Weights of a small mixture-of-experts language model, trained from scratch on English Wikipedia: width 160, 8 picks a token.
Below are experts of layer 9 (counted from 0) of a mixture-of-experts language model. Rows are named router (the router's row for the expert), gate (a neuron's input weights, with its number), up (a neuron's input weights, with its number), down (a neuron's output weights, with its number) and show model dimensions 0-159. Each number is 128 + 32 x the weight over its row's rms, rounded and kept within 0 to 255. Numbers have three digits each.
Before each expert's rows: "raises" lists some tokens whose logits its average output raises strongly, later layers aside. This comes from a sample of Wikipedia text that the model never trained on.

# expert 144
raises: " the", " a", " terms", " an", " addition"
router:146164166178140173008138135126110150178131144134174106160185130155134169088147116142163110142149115167142092128179140107131092155060162129111129109156119141164187151086112136151134132142109115107121160084137120133146169098160076154104084143109144142156155066134139144154103126176133126102106130076148129088076182171132171140197181105124064129134154097113039133161124133138148065140146121141113120131098184069142164149114129114146119179196141082138091175153091169148116073147149143
gate0:131122082120099104074159159138139099102150142169123132103128082108068118137093109089109116162142069127117160112148132113158139110175103069088140141143221065182146147132165096108100122112135133132109163088101119213185169135078120108091141107135121124156147064112118169153132176114139150095113153132153101184192163114133167118136159115139137136108134088064168204172151151080125109154110107125173148157140098138076143107010109151180137173125131110153103132072088127108098115154133133
up0:145140128093136140018148124141104114140097139152142121152098108097085116136069093148088176101139135063094136089086156070115110076186140098096116122180118122170134156125188180101102106144137089159160144117155126156083134160147119064083062134130138126195126099097114151134132140105134169123172104124153107183159156128132107108134122134152096103200132147104110182077103148152095113158150125153174159144171124107095095151087110039182145123143172143189140134173125148140071155165126076
down0:150096107099166132126155148079150132068145076166164101059169115130175112159154083123151126114132090131162139136142137134132092122157142123106177153201128115194185157131165136125065150129162144100144102093143130152112085130138102228136077156104127115100154151136159154143131124161117138118106149140156125211093091132031139137156139166104141137125142081136138122100182113139175125108080143089159192131159155042088112127085115153157138112112172140162163106116142124055054101161141137

# expert 113
raises: "ship", "ably", "down", "at", "able", " plate"
router:167134104101103104065125162128102127159165113097141152095202127159092099159113108192103076100121098175139114141175047116140121111130096134162154094120098140141157145154107099109134123136087167096124137051120144140162121092151132155152126139156083100147156024123120124137088160158107109126126132097103104101125154138126207124141168118147058179155125139074086119137094026101112129143099147129138115112117151094095140148078113120124100130226154125125111083085130185147165076176094118
gate0:106111092082058101125081140164121122201156158140148145127207115140111134157085073112105097125118110156197122066172076154161147095107138129146082137145088110121142157144163095095140187087122153140104057096173161162164089096116125146093156152186116098153162095132127122098096132081124093116151133149132151088129174117187140164089103105170062111129115131157132158128135044107108079116102087159082116111093088130156130126054166094090121123127102132154126072096094151138105146151096074
up0:123121141141142101151142118168148122125124119061103144118137104100172107112071136116131145101074127128098110177102121122121072115142118129098070142123066131139106091152143121123194181127127129099130162135102105147096164132150110133234099208109182167104115094086138058181101134081110165211112169122095084071136105149082133151097114136111114189119102094163114121051141133142115146138111092121183125157148150100179164156139140091131131140090168079198118090147111126128162123205091101
down0:126117100088075144122105056124118174127108115147138098189106152130103129149088081120162121110138162060135164101133135130151121115173120131124095136058125114126136134142160117125145117147162220153147101222131152127112131149153150142141112114146106126136108097149120111148172166179084182118083138120111107109144133135130164174114096073130099154141156110139088182130164109140124144182166087102064112162147105109065134133129073098106082095000164141143153149084169136104067125087086081

# expert 43
raises: " ", "\"", "side", " the", " January", " a"
router:160109192111148172045127143138071147154148120136153107148163118139079144133127112136120157105145110140138086105164134093128103146094134128124148152151105138166155153120152081136154131127073110134126134091076074134208144106151102104077124102119156146094161045127131142162101144118208110145141105156110123095148134131118188105185153126153089174191135089135030107172115144136143075175101126147128104157121163065162160136097124144091127195228125061160088153143113148116114130147107169
gate0:121110158132120172138124119127137118177137087146123076148154172142124105113133100146175123180090111185123101127223150149154107127155089189148117150176083132185154156137088144147136124153071140164182131090103143147164099101067123138135115141038140126178171068123106196145126132171191113147137198123144117077195144089147086134168144147130148142111148131167101125086101120171122090122197138150155162104114128164105085122108095129114178100142070102125170155046104134111128155146089115
up0:125167152130159120164075146079114128110136111156180154166169071127101101139113145096148138154156088112147128108069140131149146169185128111106146050117180127120143066090072136135130146156152132076116138140183082083091203144124137168153145165145125113139150150117127107109126109125059116126016143096152091137087150115077125178163136139134081142074126117112144085141148114085176121115112119146075105123099139141149132188166193125149159121147168134074129137129132088140074076163213100
down0:178188154129070095134062159054138133096131059109120143174122179126113112105140148094104183180131119108082205125116102124092157105206121106227167136084126137146111114134130119159132107112131094118105150107083141122077096091164096107131114090156123128115094149113133130137143175131084192161122075130150117136135129126107100170087171096141117137101196092178167136111055109133149160147091142142135121134114180099128134080105106191145095112185145121162109147145164136124127158071103066

# expert 170
raises: " an", " a", " the"
router:186121143142113147078151181104048090071182113104150139164151101161112092173151087132145104179135116171142178165171116094122100183131110157152154073126137113143166112088111120120101144151123141121131110114175112133158161134144127107126111152110097124139163058134115168159135123122165094126106098098131111090105153098114161138234172128110079168123129036222053087165109131129136129164104150126163045127121150117162146139111122151135121167209138100158117101129148158138081145154115127
gate0:139104128122095129121182162116122114093149187111149172205189116109157188125156135121144074094037116099136156158134092182136098164151069154120129107080141133195122171103110059112080120112149112136021162103113163103111148136151119130159105106093119146113160039134113179166174155104142138121082109126111100135110127112079121142165106087089093123169126123117141135128103159155174146170152151095144150128178119160092146123130139102139135214182076099165131151115135143109103180125137108
up0:125153172196134109125153113197185122128133097160153086138139092093125079117163112146127162106131183112123104084112154146127085153146111145140099149083161100109071174057139186107092144082137176184163134145093131135107118132073114123122106147024134145191180123100108133127106115140082139120133133117143113108118147141041111150121104151144143210139134178111110129162161065135090144123160107155109182172115160102122126122178090054176126114095117103166141141136149082126167109145134203
down0:141166094098067181079109137105137056073078182102135116153117155174128208145165128138119112172082118196071118112136167129105195144143107104137166094059113175125144086161140102120101174105139125124088097139174188115155117137119135155111122155183089130156116116100138104148133125133123150137093125094182091110107167186068160124125083115091139100168160130203122136119140149142132153121131147122158115104149185168145142139128175105112045173141104189150120139178135176106112144124074090